config.yaml
n_experts: 96
experts_per_token: 6
d_shared_expert: 192
balance_loss: 0.011
dataset: "wikipedia_en"
Below are experts of layer 6 (counted from 0) of a mixture-of-experts language model. Rows are named router (the router's row for the expert), gate (a neuron's input weights, with its number), up (a neuron's input weights, with its number) and show model dimensions 64-127. Each number is 50 + 12 x the weight over its row's rms, rounded and kept within 0 to 99.
After each expert's rows: "mostly gets" lists some tokens that are sent to it at least half of the time. This comes from a sample of Wikipedia text that the model never trained on.

# expert 71
router:41 51 57 47 66 60 53 39 69 42 63 36 63 46 60 36 37 33 44 45 52 50 41 59 51 32 56 51 37 35 64 61 50 40 43 37 45 51 36 39 47 45 43 30 42 53 63 42 40 37 53 66 52 44 68 50 58 53 82 62 50 55 57 49
gate0:60 69 44 70 51 51 41 54 70 58 54 54 51 59 47 36 54 57 44 30 58 53 52 43 55 33 40 53 49 58 62 43 30 65 29 32 69 57 34 33 25 56 42 52 67 52 44 48 57 42 24 57 66 49 44 34 58 43 66 51 28 70 45 31
up0:44 65 51 47 56 55 45 40 54 40 56 64 39 35 38 29 60 45 44 56 67 18 46 37 52 42 36 56 31 39 56 55 56 62 42 48 45 63 44 54 30 77 42 32 48 57 56 41 49 38 52 53 65 51 55 40 48 28 48 44 50 64 65 53
gate1:47 49 47 48 49 39 51 47 59 56 49 31 53 73 60 50 58 39 37 45 54 31 54 32 24 52 51 53 36 45 61 43 30 58 63 19 40 48 53 33 40 52 54 59 52 70 59 61 39 38 43 61 47 68 61 50 47 50 74 50 51 38 58 52
up1:56 33 57 48 35 45 47 37 37 39 34 45 54 24 49 47 62 39 52 46 70 28 41 50 49 40 43 67 33 55 38 45 36 45 42 63 60 39 43 52 37 50 62 52 64 58 63 35 36 43 32 43 54 44 45 46 39 41 46 42 54 21 34 53
gate2:63 62 47 63 68 70 62 34 62 61 20 50 47 60 75 50 55 23 52 31 45 48 64 54 36 26 39 52 47 46 45 41 33 55 54 51 34 39 61 34 57 59 49 25 46 56 38 39 71 49 62 53 54 54 70 43 70 61 38 67 57 48 58 34
up2:41 57 53 41 62 71 66 43 52 55 54 56 48 47 48 54 49 64 40 48 55 57 35 52 29 44 33 70 52 70 61 48 47 45 62 78 48 63 59 52 30 52 72 55 58 59 59 31 49 14 34 51 31 47 51 49 64 44 48 23 49 55 37 60
gate3:33 45 32 39 46 51 59 51 77 62 52 38 56 65 54 47 51 41 57 44 62 71 64 43 60 53 57 56 70 60 61 59 57 39 44 25 49 58 50 35 41 49 73 44 50 73 87 65 36 53 32 53 65 45 64 55 36 43 64 60 46 50 46 43
up3:60 42 41 39 35 56 63 42 58 40 60 44 67 61 52 44 56 42 41 41 52 68 53 23 50 49 67 71 66 63 65 61 59 33 60 04 45 56 47 31 42 38 41 56 56 69 54 50 46 41 58 40 50 53 40 54 37 37 53 45 35 57 58 47
gate4:57 59 35 39 41 70 75 50 60 45 52 49 69 30 51 43 35 32 51 50 54 64 40 45 30 53 49 63 43 63 65 60 45 47 50 54 51 69 44 51 34 41 54 47 40 40 46 79 53 61 36 41 52 40 71 53 50 45 49 43 45 37 49 56
up4:59 75 57 56 44 49 38 54 39 48 50 34 68 36 25 37 38 43 56 60 53 60 70 33 38 29 58 57 57 54 46 37 31 32 59 49 41 59 46 69 26 40 72 40 60 46 60 46 51 54 49 48 56 34 37 47 52 57 38 56 56 27 53 61
gate5:41 30 53 40 51 61 53 64 44 67 40 34 45 65 59 46 45 42 47 38 67 69 51 67 40 44 51 55 32 58 27 39 40 34 46 33 32 52 44 39 52 63 50 57 46 64 59 52 44 60 56 27 44 52 54 29 57 41 49 60 31 51 59 35
up5:52 41 76 58 47 36 47 58 29 53 61 42 61 25 68 56 71 57 57 27 39 41 55 60 59 60 57 39 68 41 54 58 54 57 57 52 46 68 45 76 39 30 52 53 59 53 37 48 56 41 60 58 39 43 42 49 30 32 52 42 64 50 53 52
mostly gets: "S", "N", "R", "V", "D", "L"

# expert 66
router:33 56 56 61 54 62 44 59 58 41 75 30 58 43 52 17 37 51 46 55 42 61 48 67 37 43 72 53 51 48 68 63 44 57 50 51 55 50 60 53 54 53 64 50 42 59 69 51 51 37 44 60 54 62 71 59 51 60 57 53 55 77 37 25
gate7:40 60 29 45 45 40 39 68 47 44 66 21 40 70 33 33 62 62 40 53 30 46 56 58 62 79 51 48 46 56 50 49 26 57 49 43 29 61 50 47 61 29 43 76 44 55 56 63 40 53 30 43 55 54 72 52 52 57 69 50 61 44 55 51
up7:50 60 43 49 47 46 41 61 64 71 66 41 27 64 32 41 64 69 44 54 47 60 53 31 48 56 61 47 50 63 51 49 33 42 58 42 42 67 63 64 45 45 28 68 37 57 25 62 55 57 47 45 48 39 60 52 59 66 57 63 50 45 54 62
gate8:48 68 39 72 50 59 38 64 62 53 59 49 62 68 56 48 49 44 51 57 54 46 41 47 62 26 35 27 53 56 25 52 25 51 63 51 50 52 29 54 54 61 61 26 31 58 57 48 39 41 41 60 48 54 60 36 67 52 47 37 61 62 40 50
up8:48 43 39 27 44 60 48 62 29 49 58 50 49 85 46 33 50 45 62 76 76 61 48 49 82 60 63 36 62 44 56 59 34 43 43 52 45 34 49 57 56 53 59 55 54 37 45 42 63 58 38 56 41 52 51 44 36 60 53 29 47 61 35 55
gate9:45 42 40 52 39 58 60 42 66 56 63 38 45 63 29 26 68 45 41 70 59 75 51 44 57 55 50 49 38 33 62 51 57 54 40 63 28 72 35 57 58 67 56 43 45 53 68 48 60 77 25 67 23 61 47 36 56 64 46 65 67 48 46 50
up9:39 71 41 57 46 69 57 51 51 64 69 52 44 50 62 47 42 44 63 59 69 43 46 48 52 42 70 47 69 53 45 42 59 51 56 43 43 68 34 55 62 66 53 53 56 58 60 51 57 53 54 29 31 52 69 46 42 65 48 52 52 68 49 64
gate10:44 51 44 48 48 73 45 65 56 69 83 27 61 83 56 61 53 58 46 51 34 53 68 31 51 47 56 66 45 49 23 58 42 29 53 56 58 79 51 47 71 53 57 74 46 49 43 65 55 68 32 46 42 43 58 51 42 49 46 54 59 62 47 50
up10:50 51 30 54 53 39 35 43 60 46 35 50 67 35 15 34 29 42 49 52 66 38 63 48 52 59 37 54 57 51 43 52 47 45 35 67 41 49 58 46 67 55 73 73 50 49 65 61 28 61 36 56 38 53 64 49 48 47 58 50 66 31 65 45
gate11:63 59 59 55 44 47 40 56 63 47 40 29 63 39 61 25 51 54 61 62 27 37 39 48 62 31 36 51 50 33 37 46 31 45 39 46 46 71 45 56 57 46 52 65 44 50 59 60 49 53 57 42 56 39 64 70 58 52 52 23 50 70 46 68
up11:46 59 31 47 70 60 78 41 62 55 51 45 54 38 37 16 51 28 35 47 46 51 49 47 52 38 58 27 51 73 50 50 61 63 50 38 50 42 80 48 48 48 64 58 21 57 60 47 58 18 58 49 61 52 76 60 32 49 70 29 49 38 47 56
gate12:49 47 70 48 33 74 47 33 55 48 52 64 48 61 32 51 41 49 47 37 77 57 50 51 40 47 48 53 50 35 43 48 56 29 20 28 39 62 63 41 64 85 47 49 35 31 50 62 33 55 28 71 59 57 65 62 38 44 58 69 47 55 37 34
up12:65 65 46 52 26 54 61 39 46 48 54 58 46 52 43 47 68 55 34 48 74 55 65 41 53 36 54 55 67 53 77 57 64 40 50 44 52 38 61 60 61 56 37 41 53 61 54 59 43 33 45 34 55 56 59 57 46 46 28 57 46 40 53 39
mostly gets: "X", " PA", " cm", " Chevrolet", "RA", "MS"

# expert 51
router:44 40 64 54 47 44 39 65 50 44 35 46 45 42 45 58 47 56 38 59 57 36 43 64 47 49 63 62 23 74 61 25 53 45 72 43 45 37 41 59 61 55 69 27 47 29 34 43 43 58 58 37 49 28 35 62 49 44 29 76 42 39 69 47
gate0:68 37 35 33 50 57 68 55 65 42 57 58 53 57 46 71 56 52 44 34 46 32 48 62 37 53 41 48 41 43 51 26 69 67 66 27 53 60 54 57 53 60 72 62 36 59 68 52 37 41 63 50 39 50 53 39 14 35 43 46 52 63 47 52
up0:46 48 51 69 60 53 36 62 31 53 66 47 52 59 54 42 45 64 51 67 40 41 46 59 57 54 39 50 65 62 51 50 53 39 51 62 63 45 62 45 41 48 53 47 54 71 46 38 34 53 37 44 74 40 51 83 75 58 69 58 59 53 41 40
gate1:71 80 51 62 48 65 40 60 30 31 42 57 57 39 32 32 53 44 40 37 42 54 40 63 56 33 54 51 52 67 56 57 35 59 68 41 57 43 49 60 37 37 68 40 36 81 34 45 33 74 61 44 65 38 40 41 38 52 43 67 62 55 60 39
up1:30 37 35 32 44 52 56 47 61 72 69 63 55 77 83 52 30 47 57 52 51 60 27 35 63 60 54 46 48 34 55 51 57 69 36 63 34 60 58 44 73 68 46 63 54 45 43 37 54 30 56 55 68 70 70 39 59 48 54 30 44 72 51 53
gate2:48 45 67 28 51 55 63 31 44 32 51 61 71 57 67 41 60 49 71 33 61 63 56 65 53 48 43 33 49 70 54 47 42 53 51 43 44 47 52 27 64 41 44 54 60 44 48 43 54 61 68 75 51 41 57 44 68 53 39 32 31 34 16 66
up2:49 52 55 52 44 51 44 78 36 59 64 52 34 43 40 49 57 09 31 55 40 52 42 36 37 27 29 59 69 51 56 32 55 58 58 65 64 56 59 48 80 45 58 38 59 59 59 40 46 61 52 46 67 58 64 36 54 49 55 40 66 57 37 50
gate3:41 39 30 36 53 61 50 61 47 46 50 48 54 57 54 44 52 34 46 50 52 63 50 47 46 50 68 56 42 60 39 42 49 44 46 53 66 50 45 65 44 57 56 25 29 72 55 51 52 37 46 50 46 22 54 54 57 59 61 54 49 63 31 64
up3:66 32 56 57 45 28 42 52 47 74 82 78 46 38 66 42 46 40 57 47 64 65 51 44 73 66 44 32 36 35 42 58 50 67 53 31 33 43 42 59 36 49 44 52 70 10 51 38 71 50 55 45 56 48 62 43 45 43 30 43 63 66 65 42
gate4:42 37 50 49 48 31 32 54 52 58 59 42 36 59 59 60 43 53 61 45 36 52 33 76 52 45 42 48 41 54 52 46 59 40 40 50 62 40 51 46 41 21 66 42 41 37 47 65 61 55 37 53 56 40 42 53 43 49 49 47 43 61 21 18
up4:55 57 45 58 46 62 72 57 65 58 35 57 54 61 48 49 42 48 40 40 65 18 48 35 49 32 74 26 50 49 53 51 37 59 49 44 67 57 58 54 84 50 45 56 39 51 40 50 56 39 33 45 39 64 57 49 37 63 49 29 53 79 45 76
gate5:31 51 42 37 44 52 75 42 58 44 25 36 48 25 48 59 36 66 47 58 55 41 53 56 39 42 35 58 37 57 48 39 50 68 65 60 68 39 43 39 37 53 70 42 48 77 62 39 76 70 39 55 42 49 40 49 46 47 50 69 53 47 46 62
up5:55 53 40 32 44 56 60 61 58 43 60 36 39 50 48 40 31 48 58 63 62 37 56 51 33 40 59 69 35 40 46 61 32 58 68 59 52 56 54 53 57 56 49 31 53 51 44 47 55 55 57 43 57 59 46 73 70 64 50 60 30 45 62 38
mostly gets: " won", " —;", " received", " finished", " Nominated", " |"

# expert 59
router:35 37 54 71 52 61 51 62 48 57 53 66 47 43 57 54 46 49 43 35 45 16 40 72 54 54 43 46 33 49 70 59 59 40 68 27 46 41 39 44 48 62 52 46 39 27 60 38 63 51 65 40 53 53 26 63 44 62 62 55 44 45 30 32
gate0:45 35 35 52 51 43 58 50 46 26 54 48 57 83 66 33 50 54 39 66 46 53 46 71 35 39 39 63 49 49 62 48 56 60 64 50 64 62 47 47 38 43 42 47 42 42 42 48 43 67 56 40 52 77 25 68 45 58 61 54 47 42 37 51
up0:52 47 26 66 45 56 36 41 50 61 48 63 81 45 57 40 48 63 52 47 46 45 41 66 52 44 45 39 45 70 71 45 52 66 31 45 66 48 55 15 15 63 33 60 71 48 49 56 48 51 36 39 44 56 37 70 36 53 57 53 42 48 57 49
gate1:50 38 50 70 23 48 38 80 40 62 66 48 55 74 45 63 48 46 53 56 50 24 58 67 39 63 42 46 44 59 40 37 53 47 66 13 44 38 53 35 47 32 55 42 22 43 59 56 34 62 62 27 35 49 55 44 46 55 55 55 60 64 52 46
up1:53 72 44 57 47 55 44 49 68 57 56 35 50 54 44 46 59 49 50 39 34 69 23 24 57 55 61 68 21 47 48 47 57 59 49 39 44 40 76 46 75 43 57 50 52 54 43 54 80 38 39 41 53 56 29 59 48 40 43 72 47 49 56 39
gate2:49 43 46 76 43 61 33 58 50 59 21 27 52 55 50 56 63 64 46 58 58 31 59 37 55 62 34 46 43 48 34 59 64 36 48 42 58 56 47 19 57 54 48 75 58 50 67 60 49 61 46 26 41 59 32 50 43 34 49 57 54 48 21 45
up2:58 43 44 78 62 45 48 64 47 56 54 67 31 48 44 58 57 37 61 24 52 42 34 41 45 59 29 51 42 43 37 55 74 50 33 34 38 39 44 53 63 51 51 51 59 59 60 52 40 59 36 53 77 41 26 33 60 54 62 43 55 45 44 46
gate3:48 44 31 71 39 46 46 69 56 53 47 53 37 69 78 64 59 63 46 53 48 29 33 67 29 45 40 75 37 59 57 43 38 73 58 43 43 66 31 36 46 68 36 71 51 48 36 46 59 67 57 47 38 49 46 71 49 56 46 60 41 50 39 66
up3:32 66 72 44 36 34 63 51 72 46 68 68 48 53 49 62 60 48 36 37 52 34 44 60 45 68 47 52 52 52 60 74 34 48 55 50 39 31 54 52 35 69 49 39 63 47 39 42 42 32 62 62 49 22 23 52 49 36 40 45 46 27 51 40
gate4:46 42 47 77 70 58 58 57 52 42 39 48 49 53 47 45 66 40 51 48 58 49 63 58 57 79 55 67 60 73 53 41 54 39 51 42 51 59 38 36 59 35 66 47 30 53 54 50 48 61 38 37 26 42 55 62 36 22 44 68 69 46 10 66
up4:52 49 43 49 76 42 57 43 68 32 71 65 62 43 48 44 61 59 47 37 59 54 62 63 53 39 68 58 44 65 54 40 30 46 37 67 41 56 20 35 61 71 53 21 29 38 43 59 50 61 46 53 51 38 49 42 53 51 60 42 50 58 44 89
gate5:45 49 49 63 35 31 53 55 60 54 48 61 24 56 59 63 56 44 34 35 58 34 55 67 30 49 37 45 52 46 69 38 61 63 29 43 53 57 52 33 43 57 50 60 41 56 45 47 51 53 75 51 59 67 55 33 39 46 47 55 36 40 45 48
up5:52 41 32 68 54 43 77 58 42 64 52 65 39 61 47 69 50 51 41 59 60 39 37 42 35 54 64 70 50 41 67 40 36 69 64 32 57 42 42 52 48 51 49 62 29 56 68 52 54 67 46 52 42 61 52 62 71 44 68 77 14 41 39 50
mostly gets: "==", "====", " National", " United", "===", " World"

# expert 94
router:47 54 68 49 49 62 64 50 44 44 40 32 56 39 64 38 47 63 49 50 41 39 82 53 41 66 47 26 46 36 50 60 45 61 41 78 20 41 33 28 79 36 35 43 54 24 51 60 74 27 65 61 61 73 63 42 37 48 53 53 52 54 40 48
gate7:33 47 50 43 40 60 56 52 52 59 41 44 49 62 61 43 44 58 32 31 51 46 47 64 80 71 43 39 47 46 52 27 55 46 46 51 47 51 56 16 50 44 34 70 36 47 60 58 61 54 54 37 33 55 50 51 41 20 60 56 52 43 51 31
up7:55 48 39 49 66 65 44 29 75 49 68 38 43 47 31 58 60 41 48 45 54 36 34 50 41 43 56 60 30 60 59 52 27 58 64 38 58 61 33 77 48 67 57 33 54 60 47 50 24 35 66 56 71 36 53 54 52 59 54 47 74 31 43 71
gate8:53 70 49 43 69 64 66 62 59 52 34 44 74 44 47 47 73 57 66 52 39 39 61 43 70 63 30 45 31 30 41 33 44 32 39 55 48 50 18 39 53 44 50 50 46 39 61 53 73 46 43 59 48 49 73 39 35 45 40 44 41 47 57 63
up8:67 27 57 40 48 44 63 47 55 65 73 84 66 47 53 46 23 54 50 60 52 64 49 53 35 68 55 50 56 75 62 49 51 60 40 39 41 66 68 64 38 53 53 43 54 57 43 43 55 55 52 61 35 56 43 62 60 46 53 58 48 54 71 39
gate9:34 41 60 64 51 40 57 53 55 43 45 38 57 45 66 33 53 44 47 37 46 45 51 44 60 39 49 42 56 62 23 48 65 58 39 73 33 55 59 27 52 53 51 63 55 59 54 65 49 68 48 52 48 54 43 58 32 47 46 46 61 36 51 43
up9:48 62 64 40 42 49 64 32 52 42 37 41 43 36 45 62 53 28 42 28 46 50 44 34 48 23 49 35 57 24 45 55 47 31 51 48 50 55 48 46 60 32 57 35 63 30 42 32 54 58 45 65 48 49 38 34 55 39 50 51 45 55 70 50
gate10:30 31 45 55 64 55 41 53 56 45 51 43 35 60 41 43 42 68 43 49 55 40 49 32 26 58 48 35 42 49 37 10 58 68 48 53 32 49 34 37 62 31 38 63 59 58 44 69 43 45 38 45 57 62 44 55 28 25 46 58 44 78 20 45
up10:63 51 52 60 44 46 55 39 62 46 49 46 58 63 62 61 61 47 64 59 55 48 50 51 32 67 43 37 67 67 35 28 41 54 15 54 35 44 50 79 62 50 52 47 73 35 41 36 33 66 47 61 49 47 56 33 49 49 23 57 25 72 41 57
gate11:41 59 30 61 58 72 50 63 45 35 54 40 46 31 44 47 53 52 72 40 62 57 74 55 67 50 57 30 51 63 69 43 47 50 57 58 35 35 32 38 69 44 57 29 31 40 43 70 49 58 45 51 56 57 72 33 54 53 49 48 41 48 50 39
up11:42 53 26 53 32 67 51 71 26 51 62 58 66 33 55 81 39 52 42 54 46 59 48 58 40 38 71 37 55 56 47 53 47 64 48 57 39 44 41 54 38 38 33 54 58 39 55 33 58 69 40 33 51 37 69 37 60 32 45 50 35 51 43 64
gate12:54 22 49 60 49 43 46 61 36 37 41 41 46 56 45 26 63 58 32 55 43 30 44 41 36 51 40 61 54 38 66 37 40 48 51 63 42 62 31 48 51 69 53 69 52 32 41 48 48 53 37 42 66 64 72 42 34 55 37 52 63 36 44 53
up12:34 55 47 58 49 22 64 59 73 60 47 43 47 58 44 44 60 35 51 31 25 38 69 54 40 57 48 56 45 55 43 40 68 29 24 65 56 50 51 57 56 61 23 50 48 67 52 41 58 63 33 62 81 64 48 23 44 51 59 58 67 59 61 43
mostly gets: "----\n\n", "ː", " UTC", "{", "frac", "^"

# expert 86
router:62 46 57 66 39 31 59 64 75 64 46 44 39 45 45 56 56 78 42 63 55 55 34 52 52 48 62 59 48 57 44 42 57 47 41 25 47 44 45 62 71 68 76 40 70 41 34 39 56 49 44 57 65 43 61 58 55 44 45 70 55 36 70 66
gate7:63 41 54 43 46 36 74 58 47 55 67 54 53 48 58 76 57 43 46 80 53 44 49 43 58 43 45 49 46 61 33 59 53 52 51 29 60 40 30 34 31 42 49 41 57 56 49 53 69 46 48 46 29 45 56 49 51 38 38 49 65 33 53 58
up7:49 47 31 44 38 66 33 47 27 38 46 49 57 71 72 37 58 49 51 19 47 54 63 51 50 45 61 47 43 42 70 66 62 59 69 65 40 44 73 73 46 50 41 61 37 42 61 32 44 42 48 37 51 40 50 32 35 59 61 38 42 47 72 37
gate8:49 51 39 53 51 46 43 77 46 66 53 68 60 59 46 61 39 21 67 45 60 53 47 48 43 40 37 69 54 71 50 43 41 77 36 48 37 64 61 57 60 55 45 56 41 57 32 45 69 58 43 43 57 21 38 48 58 53 57 50 57 37 48 56
up8:46 38 52 51 64 52 57 32 35 63 82 82 48 60 68 58 43 58 65 35 52 50 56 39 57 38 29 41 60 42 41 48 54 47 69 67 45 46 67 41 54 47 45 41 52 35 48 66 43 57 69 36 42 43 55 37 44 48 28 24 64 60 50 47
gate9:52 49 49 59 42 40 69 58 56 51 35 49 35 44 48 63 46 53 51 41 34 35 40 50 67 32 49 57 54 34 40 40 47 38 44 32 52 56 67 55 38 48 45 62 53 42 56 59 67 50 55 44 39 20 62 33 56 39 35 46 49 54 50 66
up9:58 72 54 62 53 50 37 63 50 49 51 60 53 47 34 47 69 45 52 32 71 54 39 63 56 43 57 57 42 47 62 31 50 57 54 44 42 42 50 37 84 45 42 48 40 67 49 57 50 72 51 48 79 42 43 55 61 31 36 36 70 51 55 62
gate10:35 53 37 45 43 47 61 39 45 35 45 51 47 46 36 41 76 23 63 50 50 40 50 38 57 61 48 64 66 44 50 70 41 46 50 26 48 45 43 61 51 39 64 48 48 45 54 48 41 61 50 61 66 49 62 69 66 44 44 47 37 13 39 53
up10:33 32 45 36 46 39 37 48 45 35 66 55 51 73 50 35 74 43 54 73 52 65 58 58 50 21 28 60 51 40 44 58 50 60 56 39 50 42 45 32 52 35 44 34 42 40 77 55 31 62 53 61 38 63 52 47 49 61 51 43 50 29 40 24
gate11:58 39 70 36 58 37 52 58 50 52 42 51 52 34 55 70 68 62 70 54 40 69 52 47 53 64 45 62 39 60 53 83 52 56 55 56 46 51 52 56 44 62 61 68 61 67 62 45 53 61 57 41 60 45 61 32 44 57 48 55 65 30 63 58
up11:42 56 52 44 45 61 48 24 51 56 45 55 54 65 61 26 37 58 37 61 61 44 53 61 28 37 43 33 52 40 80 34 28 50 32 62 40 52 47 40 36 46 46 40 41 24 36 65 48 60 50 54 71 63 48 57 39 49 41 45 55 52 35 35
gate12:47 53 49 61 42 45 51 64 55 47 25 48 54 52 47 70 74 58 42 51 65 45 48 62 40 50 54 69 48 67 35 43 42 43 35 14 49 44 49 48 66 32 29 56 59 80 53 60 59 49 50 58 39 34 37 60 47 42 38 43 64 36 57 52
up12:46 42 45 57 47 55 68 52 38 48 63 54 44 57 13 68 58 48 39 58 50 53 45 71 41 44 25 57 52 44 43 60 39 39 47 34 46 32 60 57 62 26 39 49 64 57 48 49 59 48 54 41 35 44 37 68 58 37 37 26 37 34 53 51
mostly gets: "|", " |", " @", "%;", "=", " Men's"

# expert 65
router:51 37 66 69 53 54 33 49 39 48 49 59 47 49 71 34 43 65 46 46 49 54 68 55 43 30 53 50 47 28 59 58 48 48 44 65 61 38 50 51 54 35 29 47 74 47 51 40 37 45 43 62 39 40 52 54 66 60 60 48 68 61 50 61
gate0:76 48 59 31 48 75 62 53 40 72 63 39 71 72 42 55 68 51 57 39 61 62 20 51 52 49 48 68 41 65 48 48 27 38 48 51 52 57 54 52 62 37 40 46 64 53 71 48 15 79 25 47 57 37 56 59 50 42 43 35 31 52 61 69
up0:57 55 58 77 43 68 44 46 51 54 63 29 55 61 43 39 38 57 40 39 53 45 47 35 42 52 55 58 49 54 41 34 37 47 34 31 52 52 53 63 47 51 62 48 53 39 62 46 44 44 37 36 27 61 60 60 59 37 52 55 49 50 36 65
gate1:49 56 40 50 53 53 48 50 59 50 59 70 50 64 47 63 54 72 35 39 63 61 55 54 57 49 33 61 46 64 38 52 32 45 61 46 52 44 48 63 35 42 06 60 68 56 57 57 21 41 11 23 47 50 70 57 51 66 56 58 53 43 51 65
up1:75 55 39 45 38 48 38 35 41 53 48 42 40 71 49 44 56 60 44 67 56 57 61 56 52 48 62 76 47 45 58 45 63 50 49 61 65 46 40 41 31 34 35 58 52 33 53 47 51 58 32 54 34 63 52 58 45 54 47 58 67 45 67 61
gate2:48 71 59 56 54 57 48 34 49 40 49 44 61 48 70 58 60 51 42 53 56 56 69 29 37 60 39 49 48 40 53 65 18 31 61 66 54 80 46 63 52 51 54 64 65 64 55 61 46 50 48 44 47 55 60 36 61 46 52 34 59 66 70 60
up2:49 44 71 64 54 59 61 45 59 33 61 49 63 51 43 63 50 33 49 50 50 47 35 54 49 44 63 50 56 30 38 65 53 55 67 38 48 55 44 61 46 64 47 46 78 62 56 50 45 59 50 41 49 49 50 60 47 43 50 56 49 81 46 50
gate3:48 36 54 15 64 61 45 62 66 52 62 39 70 70 50 44 69 66 34 52 39 52 45 39 56 69 59 52 44 51 41 41 38 41 52 40 51 60 31 47 39 45 53 51 63 60 57 60 44 51 59 51 47 37 57 62 64 48 66 32 52 44 63 72
up3:47 50 54 64 36 61 65 43 60 26 22 44 58 49 56 40 80 51 35 42 37 64 40 67 56 41 52 33 63 41 42 42 48 54 36 57 55 73 55 58 56 61 57 65 56 66 56 60 61 55 41 23 40 42 44 58 57 49 51 57 56 51 32 48
gate4:45 50 43 47 49 54 36 54 59 43 49 48 59 65 39 23 56 39 33 58 54 60 60 29 45 16 37 48 53 50 68 61 30 51 57 22 40 54 40 28 42 45 56 36 61 48 34 41 34 32 51 56 58 72 42 28 58 36 57 48 45 35 35 32
up4:52 54 53 55 72 31 59 65 42 53 58 55 39 43 55 81 50 38 52 41 44 42 37 44 64 37 56 29 41 34 52 37 61 73 19 69 39 47 51 52 41 51 59 30 44 50 43 46 48 80 56 53 48 36 65 60 58 55 41 40 40 70 53 43
gate5:43 40 56 52 53 50 52 52 41 46 61 35 41 43 86 47 69 51 60 43 51 55 33 52 50 44 36 46 46 49 41 46 42 20 39 46 64 55 50 45 72 55 30 53 55 46 57 67 44 56 45 54 41 47 47 49 71 38 54 59 46 40 59 72
up5:86 66 57 39 49 52 51 24 52 41 35 51 39 54 33 54 54 50 56 63 51 50 53 31 36 47 53 66 57 61 87 61 38 55 84 43 45 22 56 55 44 55 53 54 65 54 34 51 44 47 73 66 62 56 32 24 45 44 28 32 75 48 47 34
mostly gets: "G", "-g", "J", " IS", " dr", "⁄"

# expert 92
router:39 61 56 56 21 47 28 48 68 46 58 36 28 36 70 53 52 40 58 51 61 59 47 31 30 77 53 37 47 60 39 64 33 70 63 55 61 53 72 66 44 50 26 60 58 43 39 50 36 44 52 52 70 34 62 63 57 44 57 55 68 63 48 70
gate0:54 40 43 52 42 57 28 70 51 48 58 30 29 52 46 67 51 53 44 52 76 51 57 38 56 52 35 38 26 68 46 53 41 62 67 36 46 56 66 63 32 63 64 60 44 42 56 54 58 53 51 43 50 51 56 42 72 41 61 57 51 44 52 49
up0:57 62 32 27 54 64 52 48 38 35 58 74 46 37 38 47 52 72 77 61 35 55 47 47 61 63 32 58 41 69 66 40 50 34 59 57 77 40 42 47 55 36 55 58 54 57 60 46 43 51 61 56 48 46 42 60 67 60 64 36 36 44 61 48
gate1:40 32 47 20 35 37 50 51 52 32 21 43 34 81 61 38 50 38 40 59 31 78 50 54 56 63 36 34 53 46 67 53 31 50 47 49 54 46 53 51 51 46 32 57 48 54 55 61 52 38 41 77 57 61 63 64 42 60 80 68 61 47 54 64
up1:50 46 33 73 38 38 40 73 62 42 27 46 33 50 38 42 75 45 43 51 60 42 59 63 44 68 44 45 55 50 31 30 64 39 37 72 72 49 59 50 59 44 30 57 43 62 45 34 48 60 38 69 56 42 61 68 46 42 70 48 67 32 60 54
gate2:29 51 41 30 40 58 55 65 59 30 45 53 55 63 32 63 45 50 35 40 69 56 43 51 52 50 46 52 69 43 65 29 69 44 64 45 49 48 43 44 53 47 40 35 45 57 69 45 41 67 58 53 45 55 41 63 45 49 59 73 55 50 41 32
up2:40 64 48 44 66 54 56 54 37 46 47 37 57 65 61 62 49 57 58 49 51 35 61 57 55 71 33 55 69 48 54 53 54 55 75 57 59 28 28 45 37 40 24 64 78 30 44 83 53 43 65 49 36 40 64 41 43 65 50 45 30 64 37 45
gate3:59 54 34 66 51 49 43 65 49 58 70 49 55 53 45 57 33 37 58 63 40 53 33 27 39 60 43 49 48 55 55 32 41 54 54 63 47 59 64 47 48 36 32 82 55 56 38 74 75 40 63 41 34 32 46 67 58 56 43 35 36 70 42 45
up3:41 32 51 51 62 51 29 49 60 48 52 49 50 60 28 72 55 54 58 49 60 49 70 62 42 54 46 36 67 31 55 47 43 32 47 48 41 49 42 43 67 30 79 33 48 53 80 42 47 47 42 38 24 62 46 54 55 54 66 53 53 41 26 42
gate4:56 58 71 53 37 41 46 46 66 50 49 09 52 48 46 57 72 50 49 44 76 44 50 36 34 41 44 30 57 56 30 51 35 53 53 58 35 62 70 27 54 61 36 38 58 46 52 55 50 46 55 59 54 50 69 49 47 62 43 69 63 71 55 62
up4:53 38 58 49 46 56 33 48 34 46 59 37 44 42 53 56 53 61 40 48 62 39 45 38 41 57 57 53 38 42 43 49 32 55 55 41 55 67 49 31 59 63 34 57 51 42 35 47 41 53 45 42 50 38 54 64 52 39 74 52 59 60 58 63
gate5:49 49 66 63 50 41 38 36 59 55 39 43 54 56 52 53 64 55 63 58 54 55 47 33 62 51 38 32 49 50 39 56 31 62 49 48 61 68 48 54 48 56 57 58 57 70 42 39 39 79 50 58 86 50 49 58 58 57 43 67 44 65 46 59
up5:56 60 35 38 42 59 48 52 76 40 39 38 31 59 35 52 65 47 36 50 41 30 45 51 46 51 42 24 32 23 57 47 41 49 43 50 61 54 41 46 46 41 62 46 56 53 29 44 59 48 37 57 48 45 38 57 50 51 34 70 67 59 55 52
mostly gets: " un", " re", " dis", " back", " Re", " co"